Experts of a small language model: 64 GeGLU neurons an expert.
Below are experts of layer 3 (counted from 0) of a mixture-of-experts language model. Rows are named router (the router's row for the expert), gate (a neuron's input weights, with its number), up (a neuron's input weights, with its number) and show model dimensions 256-319. Each number is 128 + 24 x the weight over its row's rms, rounded and kept within 0 to 255. Numbers have three digits each.
Before each expert's rows: a language model's description of what the expert responds to. This comes from a sample of Wikipedia text that the model never trained on.

# expert 9
Description: Taxonomic name pieces. Word pieces ending Latin species and genus names, plus taxonomy-box labels like Genus, Species, Binomial, and words like family and species.
router:136124137083151152131179125114118139128090152137112132131158071149123150154111163127164103192126132110120088105108138146162111098142116148127122156122122132156089068128133204157096141137180142
gate0:131122108145113122152081124185145106070106107113169159087096125095117139130130109182167109141156161102132138121139149147133112146111115175112132155156108099152151137150174121143119128112095135
up0:188135150112104125178170149120140100140147138111095181071111119138149098130142140162146137105121142160138116142109134135131125112150114132099144123122118124177137139124143139116155115101171109
gate1:086135143155123183166158122152109112150111150131146103156104119150123137156156073156175162134102120122125096155115113148115148078150116113158179139157169138125110098112123150126083162145145145
up1:171136087079089115094143133120147142118145164075098114145139146135138146152097147153139127134109137155104132140128177148136176135083131156139155114116134128153184106136133159143129150128133175
gate2:152108145086125119110102147129113146105125151166119133126147120156113153157103156143138173165146111133136148106097142117121150128123082128178140150155145113136144098163118141156108122129161138
up2:109126116158083118118155136113129128130140134133146114131126156125143132121097141119109130106171115147152131142152131148144124161132118172128135119118137157149102091098137118122181118130093143
gate3:121105158105158122057140099132131147149123121147091126141123134129113124120117117183118106118141153103138142123126137083159109160079116112106099131167114140098115161128091117145106148135113127
up3:114163101107091141102114135146114123086131136127137136113160153119133132121105133131140099138114171153144119122170143139069147074143117148116138123127142132121157071090117096141146131152125122
gate4:108149146139118116147144132122107129074098096146109139129125088162125111132085135124127149146121109113141145128127118133106133144090094092176116154083117094093103113093154141162115084164137201
up4:099145137116167108115069129086108122134119098128079120115089102085155148123120157142138096144149122099113118111162164145146167139144130113197106150090115127116137141131117145147112143151113146
gate5:120132159143129118131176157128109130128153137155102097168154165150138114147127097130162134131087108130109119089111101144147135133134084123144139101100165121133108147122129145142125108124144164
up5:116134101148107140128087111128162169111137128180118143141132142149116111131122121104099144114125100145120165151141114110095103153146105139175134147129140121131107158106184125110156121116136099
gate6:132135147131138114152119137125105131116112128109132138076100137105130140121141123097138133137134085129149122134147113126136087119118099122117131135107126140121136135137149115128125110155112154
up6:105107120120134156125191165153138121069118180143141147105183113112100124114138128129085077118148151108110131139135099163126118133151126106078167070145091159115138152089115077125129104123144100
gate7:122113080099117088156129099144130137102126127067140094114114078140171134136119073125122152126162133142084152130099128118101078126084147149134160101135138110135095097130119154137120135124160124
up7:116104089142098117129098127119146117137090100160105145099141085143119114168135154093136127143089115136159138180093109163100128127148132114104085110108115140136150154122124112110127159126050125
gate8:127121098126132137137119170098102145097106126117160152144149129156123129150125141141129160102103121140135148163116150064136131140112145125167154174121106164160089122161118183116108098169112107
up8:128127120131112134125125119153097098137119101175109139138194131131118081174108124107129113131149127168118120117105137109167115164073160103118166155125128144161145081115115081140101144122172116
gate9:130134133122168096103162124110163155095139128139153120158131110122088154104145110137099121106136125096118126082169152116167161162110095156125127165152109087115159136129145129129111135124094121
up9:125110099156175132148167158125125105109142194061130102151125118162153142122150138122113149130127134133128172127120081138126070141110126113119160103132083115152092125113140130126148137155092091
gate10:171142093093157091101135106111164084102166129098157156198091146074141117132144145151111101126145161124111115116130139159127161138096148122166119145124147151128121118124118173108145132108139164
up10:158167163128135154105155121109086078116065136151145106156147133144152134117159127153120147093112109111146119148123117138119165107160165135122110143140141147172136140103125109144100142135158087
gate11:150143165120146101103161123145136118117165129138136093138111072128133133148139123148175118108091115087095095084123127072154174118100144147137110133200121152130133082108098124168119152135130129
up11:134064139141126142103129156147128109110127113098151103088152135151128133130138121151130128161120139123097143192119126090152103103123169170108110150093153138159132076128086168139116140113139134
gate12:121123126123104094148130081131164128078152146121136137164106104139160157104126095104148117118134111123137110126091142133162109156138140147127153145142099120126093105074143082119109100161135128
up12:098143144137083128096117169104122135143146130105131082131157131123089123102159114121098143142159069125113143107151115103112155114089108159128121116105135129085171110168148156115122142144133149
gate13:148151170125147146114102142116110109128076131124145121122139124149113126141131135108101140105134140114102102169132116140090164131103111165143194155161141140145170114112139124158103138151162174
up13:103149141098106106153139143119145102130154148120141115184075116125156135119166135062052120141093130113146169115134168137128146162116106144148093126115127115099082116110123128119129126115119140
gate14:120113080154114124144139166155157160160106116133143125174104161135150139117104148179107126128165108141111148111155130115168103104113170092137131141126135083138139132146138154120116147131131148
up14:126156116135141185122107152161148080142144147137115064149150105132143141107167123173148072125147140171089111147157135176133145113086073098174144146119134094089143111153100125122162160111148131
gate15:133127139119148134136158077125142121138123137166117161151158116132115152143145103115110129115128114117092116112132090146122126126137145109145132155156154118114104110112161133147145125100132104
up15:152091143132151175114125060122169142146147104137124118146135107158112102103100181142141176149099119131155121137114140130121158151186110105111098129108068177121137131133111130104115088105127129
gate16:131148141109091114103105173136104119153092119133089150126141156150141131131126109131130129171113151145136071082111143132154094132099108092098152137128156160151164104130156078163158083150138177
up16:150125108110156131126089139120138130159088081163136125139074064147142153148116111093078154125126147123145117123095153172125143174132147122133132124135119152160121131123112146148123110133127089
gate17:130147132145142146122127090084118118129123143129149139127114122134137114122166122115132125089102134104112159159125146151087137133159076124115134106131156164119154174102135083105134141148106134
up17:157128150149172119155090128151106148140142081142108101087091124100126129186119117136119110197141100180136152096134095127140132128144126115126114117128143156145150096093120075101104119140130066
gate18:127057105100156166160078156130135163160157147122123121131148110166141107161121083157104105114117155074154134153094147124137109146147146100094134122115143094133120111140121098130110120167093136
up18:120119132156123126113146138166129114120159130107151114138141167092183146127119109133148119124144136140136150104160162160133124119100136113133138163105116122117111127144145155117123123101135142
gate19:119142140088149094122154132124114100117136110129158138132128147095148151175143136120127127118124145152138117146139156138157104108130157158148145172111130133113109134164133149121101123098129139
up19:110114097150140141126130137073152177102147071136105100154093141133105108099133141102123160149160099123116100120124122143123162126138119118107089139140118128133079092164135116105139103108150129
gate20:133115099123123158133138155094107101139163087114147160115110086136099123139091156112125135136112111135178143147148120098130103145136129145109101124149150133166122169074111148147138131139117128
up20:158129106107103124143091110117143133133135132106106126081114161198187133097111159159117116106116157141104141137135123115141149117133166123129163091142125099155125082135133113121153162154154116
gate21:124114140132137179124142142136128162109131110137161114145171106118110146138117139111138085109121106170128097130111129162130128148162110116131111147091129117113125135138123124136101157149151091
up21:133094099156091135126119172124157125147119118097136109126117133110104121143129118112127129082093183081112144131106122128129109114102120154129190128082121109124128087161134128088110117158150118
gate22:160126145149151134115140145138145106141155168125116106132173145169142106122107132127082142106142162142106132113144088095136152093135143118136125138152105116101130181159127164170118136127104147
up22:092110130089123105152169188103119146098098123126117136128134120152123097118120117078137130075109131131112134099175139104119105132150139136167153127140174149099093143132158142143139103145163116
gate23:127104099115143115106117135120117169075129073131156165098105133128137169112128152131161117136108144110099132117109104163163170172111151173148154146119133132125135119118108132148174141130076111
up23:123133144121197095144138084133092149153163123115106115137170125096109137128144164188136111096161143116116141105110118100108158106145124141128135129122188075113145144118124167142089144144160186
gate24:122096183148125132151177126152109141116104144112088114124152114137151133122134185064097162141105149164145130101143120105164127138123137103128124169136127140150145140086151152099126121143150151
up24:176182164104120101127086099128146098165146154099188099093123133104140150133114122097152133113144150100099158150126132160131087163135117137086132130134124112153119136095166181166142110153135104
gate25:141120082093114125146112088111157149089149155112093154138148077098088108106157144124102141085116117093136143093137082118185177133137141108147158143147104146142123114147066102128139130126103166
up25:164182143147175100130093110103144135111083154103166100127103103113123155087085133113078151121125138134150133139086109117142140133165162111094105105138147152116095113121165143136133112124092183
gate26:156130159128147094101128106156110119128168155191156133149065084124098153134124182134146113146074156165147101085087143153096098191085100126128111153084078136117108108139158127115131116118128110
up26:114117132138113104099115114085152148146140147104139093125138127075077145123081151145145155124119144139104153155124139139169076108124122169120124151108130123084103151160113140169103087146109144
gate27:126136114148135161144193113110132109155128136168144136123149150150140136136116155146102140081139152133138147132086097123080106137116147107151115154151096122138140158122099166110089141123159110
up27:103141108116132120118158115162143129145129131128132163074170133136155149128132148118112126138136085099157134113111165070118158156154113113101131141124133145126130101065143148144104142111139101
gate28:098134158117082149105105135089101130147087131165094100109101099079116147139115148108135128148156094120129115100161117135131143145102140185124120128117102098126137143150138106154085086123153128
up28:142100139189127163127098136125169149133152093122164149107147169154165132133110138130116133118087143142119137100125078124128116129171129121091155126131102130129136109184176145113159160117132127
gate29:154142115130121139150138153150154185079195127134086156143168107103138082101135133112131118111118167151118114108148118124136166138117121158098105128134095109076143105138131139089146098117099111
up29:112126152135139160128136116145108120146136140130163169149122108156166125094124098139150134104126106104122107088108114127145128145087089074145166115143147114098114135151134127150138078133139110
gate30:105105079120136192124161126139098085123102147179076153141155120162157134123127174129144125117123148150101110149102137124126160161158122156136129125153170121115108145100165157153129142151119161
up30:111181129131142178118144171121128103137096110110127104174139139120112111127145133128150116165133093109153149122119125081131125116175106137140139135137147114134169120106159143131142132156131115
gate31:155125108135091109132093140141161155137140123150152133123108127131117113131140167125116140148140109141108112098180124079088099117131142078107128112123072106144142172138135118136132134121117118
up31:087120145158129147112100124139082109133103134169115141085152141110149121183113078135096098139121178162102147185078193152137121166089136119116136150152125147131166149125139117138118150124136129
gate32:133117114130169134114133106084133107108126136102117169114120161156127103112128127142144139099105118123149101082119159146142101087184144113122144108146154104183161126106117163127113111119114153
up32:106129109099146079122088161126197081136155121108115138178128130123160135109105127140111165117129171112116139147134143121139143143135106176116122133133120095150133125116113179117152130105170097
gate33:139125145144137090117144119076154120128136156150155114092155127113151142121175150148159098108083148117104146104112115134132116104135098144151087146121189122177156161087156174174152110145108127
up33:139107113159102129125150131107151153136168122093130155153136118153144128113104092143170130126082132159100132147178142129131098116140115092182201120124162087115072139166134146058123131130146104
gate34:104108125139135139125101072140094095111137167130168114131153099137119152153174128122124115122079135143123106174165127177123113141120118144121099133164133107158110115108163131080126137134107084
up34:124126142134154119107131121115121120120110102122111112152145106104110137117141144119099158142124126132130127117171165150089129124114139156118128186099136107181130114084114146123161084129158157
gate35:077147148117132118116150144109184141107103148118129097143117111164109110124122096070132147184115138112126114122136134125130142150131115156119114132137139129122127134103151156185140134131106151
up35:089103139167162146109109153124148109115113124140134130124111082109122126101131142101161153094135081125152120139125149116101134133132098165117121148119134174114131195145108180146148119100153113
gate36:121114150124127112156135142110115153078120144162183115139126156139139164121148222136094119102149154156113126126141125152116121069140099100133130139183134130138124141133128150130150088080163146
up36:103104148139140111114106104153151115128096115123125086168135144119127175158172142123130130127133170166119140114155192108137129088133123103145130113151155139119126095098123151136123129146079184
gate37:106089134147077126113074150130156124150127085157140128171102143166093102123096132142118163155145115129133142087164141165110097103145133129163075154153148124130104120154115165117151108119074151
up37:124101134134136121134109134123147130128141118118141151155138084134119107121164148114148108112119131103096120139119124170151096121148107132144099136123176098106098161137145162153139129138099112
gate38:083100144135082122154123120099134141108108098176153139168145125138132109134145140102131121152116177143130112110096113119103149161134114120130135082164103108115153118117148185163089150120094133
up38:167126161140121162120129126116140131141131128111120102132131135161119158150144166154129151172162132116111163174155115108114100116120104170119126153113117135159173156133114123071118122120097140
gate39:124144125100119098121133127107097156102152140147173188096144112120103075133133104116126079165122129127084105086093119134135133096117148113138135140134146139118158169164112160123147122142135127
up39:110120104142168134118166117108086137121131121134114174142131146144107135089129133134091138101091118119149146094113164126156121145110140121150118117115126126109087115164142155151170128129098119
gate40:123084119105151153133117162183110126135122135110154146132084125155133064176192119109110155121120130099089158113135121128137159135144130144175112115134122084103166107128117071143128095136155135
up40:119123153152118117098128122130122155077116115109148139158097151101107131129156073094130110137117099125141150115146118121145153134136119090114139149114153113128163067124113151104116092137153170
gate41:157115154098145117099105093161129125130126169102107137155118133135133124160158152160149132167125090159116092094138129110146179085159111123155152108088145093140107136091138127108093105105139094
up41:119086096125164122124164181123117131143104145140115132143125123106112132131123147104079114106135141135143121139087139110112068109108112148108125128129133130133146148070102105137142142159152140
gate42:089156101101106164116146144123115117135130125115105096157088174135121131099125167151125098085122122103091131141079118150088085144084117132141107126151128116158118110089170143079105105144092119
up42:112081152121138146160121134084121157149161138112099103140112096123121153146137123103139095128155109122131122082161112098158101107155117084121121109125141187097126108123099140154069152109163153
gate43:081169110138121163091116115189135123147135126142133119188136110126131161092129137140139194179114129123132134129134142140126163127123090130196094146134118165131110140110125155127070123153114134
up43:142138099085127126129142157130132117105163127152120162157186116092102115120108141175180168099103122095138139103157136125103098132102092210160128073176097156171111106099114171186107129134143135
gate44:132143126101133160128096117139119143109130141144137157108117113131114193153068147167138132119143119125153168134157126113109100131167141080120140114091135096122149135121116113140140095127081156
up44:111131096139131137109138082102179125159060131146114145170137147143135131135119151143173084122121187129127117129131103130131112135123123138110164122112136131097152111135178121131107112100125147
gate45:115131115170156114143136125145106127166120113127107114121106112134179150104139139130148099099153114140111136106131106131135085160136145166146109129163131105112118132142150131135138136089112143
up45:160131121128138168121145125159117130138109125123119165121169162142122142158142145135100154189098108146126115121173133111112115060128154145119118093106151124136130110130142115121133126131093138
gate46:114137090115150178159142132110143151121147167102121107138133124102146123125095108171139171095162137110145113095151130146129091127146104116073109132094079148124149119178159134118128132138157093
up46:133096181125125146121104099095122145141153148120131113117134115132121170146073185122131150106135153097137107106134098145143166156160088134157152128151130090143129122131108134106124151174141103
gate47:128105144168086133135119117150118107112161137134147078107155126112100175149140126141122104148137071146130121102104092113150154133141095110136087161076120118094160174123123150143104147151103131
up47:088094116119132128139130147100104111158121095122110156088101156121138149149153127102122110116110117116145129120100133122125109079104137101155129154105131104153133086141110117119151118125126104
gate48:110153096102134144121169120113081115155139178139143116119114122111122130174105140093075144140125129103115099054088126174174154145105130121124128116117196135109112087136158151150139133160095123
up48:075119154154158141117122135136142099130115095140095126130144111148140181121148098132105134145130112095127162158131142104114123142142119094142071173141102144142147121120094136146113114117123136
gate49:070102159138130087148091114143112146117143161079101141115099137194127102133096153172151144103122126150177092115139149143145130113163141121115121101114143148105125094147150151107145132137136096
up49:136174105162158182136162127136129098127151105139146127144138186119101099145152129121125116111179134117137095132090124115124122159116171126154099142152139147103093134138141103179111125144114173
gate50:155144119109089122118155122104091138180138118122112143121107125118134161129089146119116108154091126133122163127125139136084169151139114131121121121110103112124114090175130169115134121127108091
up50:133120158136110137130121120111175134142140153135080121137111123095122138130096110106133153099096114126104151068099140139145168099145058141125141137166093137109115158105089156076128138132103095
gate51:140110155156101149146168110135128114129147126118127110159123122146133139126124106151105127109158145119166115111110085125133156136153110143139108167108104121139140165111091103132136144122135125
up51:094126073137114106117142129120147116095117131152150126177177156115121122130123126094170117126092089194087117156125109108149088119143113113108106132119113162140173129159112130123095119126101110
gate52:115120110109154171176063140159104145175119097152125147145153121146109144115150099140119116100153131149108104132154147087074138121087165144095136151136124143138130144113152146146134102123107081
up52:121093109105126135101149148132128108092157147122132151099118136095108149106118123153135162139116128128116143157137104100110114116108133173157152159120140158126148137115131133110159114127113147
gate53:129135147153130167113145120110130120142139137118144175080123158175098145134155128136125091126143035105167167095129133128115142127140086115106136101156105140089170137128134160159157121124147127
up53:150108114119100087107118124092166104156168133101115124156072095147100161148132174144165140143141130143113124124130090152111119129127123126162101147139126158107112119146115113154134122088105154
gate54:069090107128134171160130100080141159111121131123109137166126123175136126102135118151065154163150156073115139135105166159143128151139125089150139102089141149174142141102124148180134135101156180
up54:106154129142154130108135133131109128115125167118130160117063154161097133113155102112138162139177147159106138137176125169146077140142115144100161198111134151144135085113113110120149112098174142
gate55:086107114126128158129162071121133087089155185124148123175138133117162116120175115092134168140153118109121117087136113091140115147132133139132185154140129073136139102159133188168101121127117111
up55:152081115106105128134105176128126088169119158183131123144126121165122161109123181156143132116158120151153124121136154122143077116108114199166125137138115117158129112102116137158119156169113079
gate56:137125103099138174139128122165135097126143133090111096136141119131148130135183118184109127144111127139122114120096074121151108124127069143107157147122123114088066132129117127134093142186153163
up56:096109159109171138141119099112137132125117132141160107133132136116128111159124110135108163108104085108158089121129118112123149101161118124119153102118125158124108092123124136143143101111131120
gate57:161104160099127123144127137167091106148103117136126106146157144127091193141124071166172110171100110122116142139107109138106127078145131162150119135152140107092079168130101136157103136120134148
up57:142142122158117123132147139116155086111130159091123123131102112070163158116095121109087117106141109176133118120111095122140113109113124101121100135110119094118139162132145100130094121141129104
gate58:138155161108135126131139139124110185130099118150115131094167121146116161153110165080127152086125124127110111151142116109125140158105100195136110129096129137192143112120148121108143163173138116
up58:125139140148096126126141097142106119117115137068103141096200160118141107141131120093172114123141169137120194133137177155130131136123120123121136133081140098118121097133108087122119096108141162
gate59:115129162095116171150158146092140113141122130141132152126160121059112130150168123108137095148090173166158115107154123064158111107163121158160104079098112129152125145088101121101127174136171109
up59:133146083133137104138110140122120116101152083146139143169110165167131125134133123096153122147114099135114162136116121106125141134084078098120106136082107155118104113100186148113177112070109144
gate60:131084136128109143147086114166112151143138101158127134148097123162131132130135147067124154170091106157144138171168168140112091093123188175122134164137150119115106166128089157077134112134160071
up60:112114137149153128125116109083134084102149125136175169131150115109148176127121140163115124133164137134139116120116172148142174091128139153115134123136130128150141097171161147142128153140174155
gate61:100129160149117136118126135152129052158126147115160120134132123134112125129098165149130140064129134150152132138120118150123072136104108163159131100105161119128139102114138122098089135149116068
up61:159115183136130128119106144124105186172102140131149127117103140131120090167143140099169109157192110112154114145140164145136127141137128121084138143105136124118141108139125102076118096111128127
gate62:149113135163138136144136099104119156144174154133133130091170067166140127087143176120146119135135113136102120117092145125120111140108098154144122149088133129087144087115154137140164170102096155
up62:170110135162135151086151119111116100116121140128143108138153152150129146117139136081118141121151113127140103100115160138110151152130120122124138140123131159078122088120142117124146109116105122
gate63:148063087099122168174103133084105108141115138166157131097128096151125137132119111113150145141138108100097114120146103175152144129154135140117113110162153156143085150126111147079110125162146159
up63:103106099139111187105148141149155100142101129129138158126111119100088161146140149156101088073120182115119110134099130093132107108162126145137086091095140143132118130132132108122125123109134129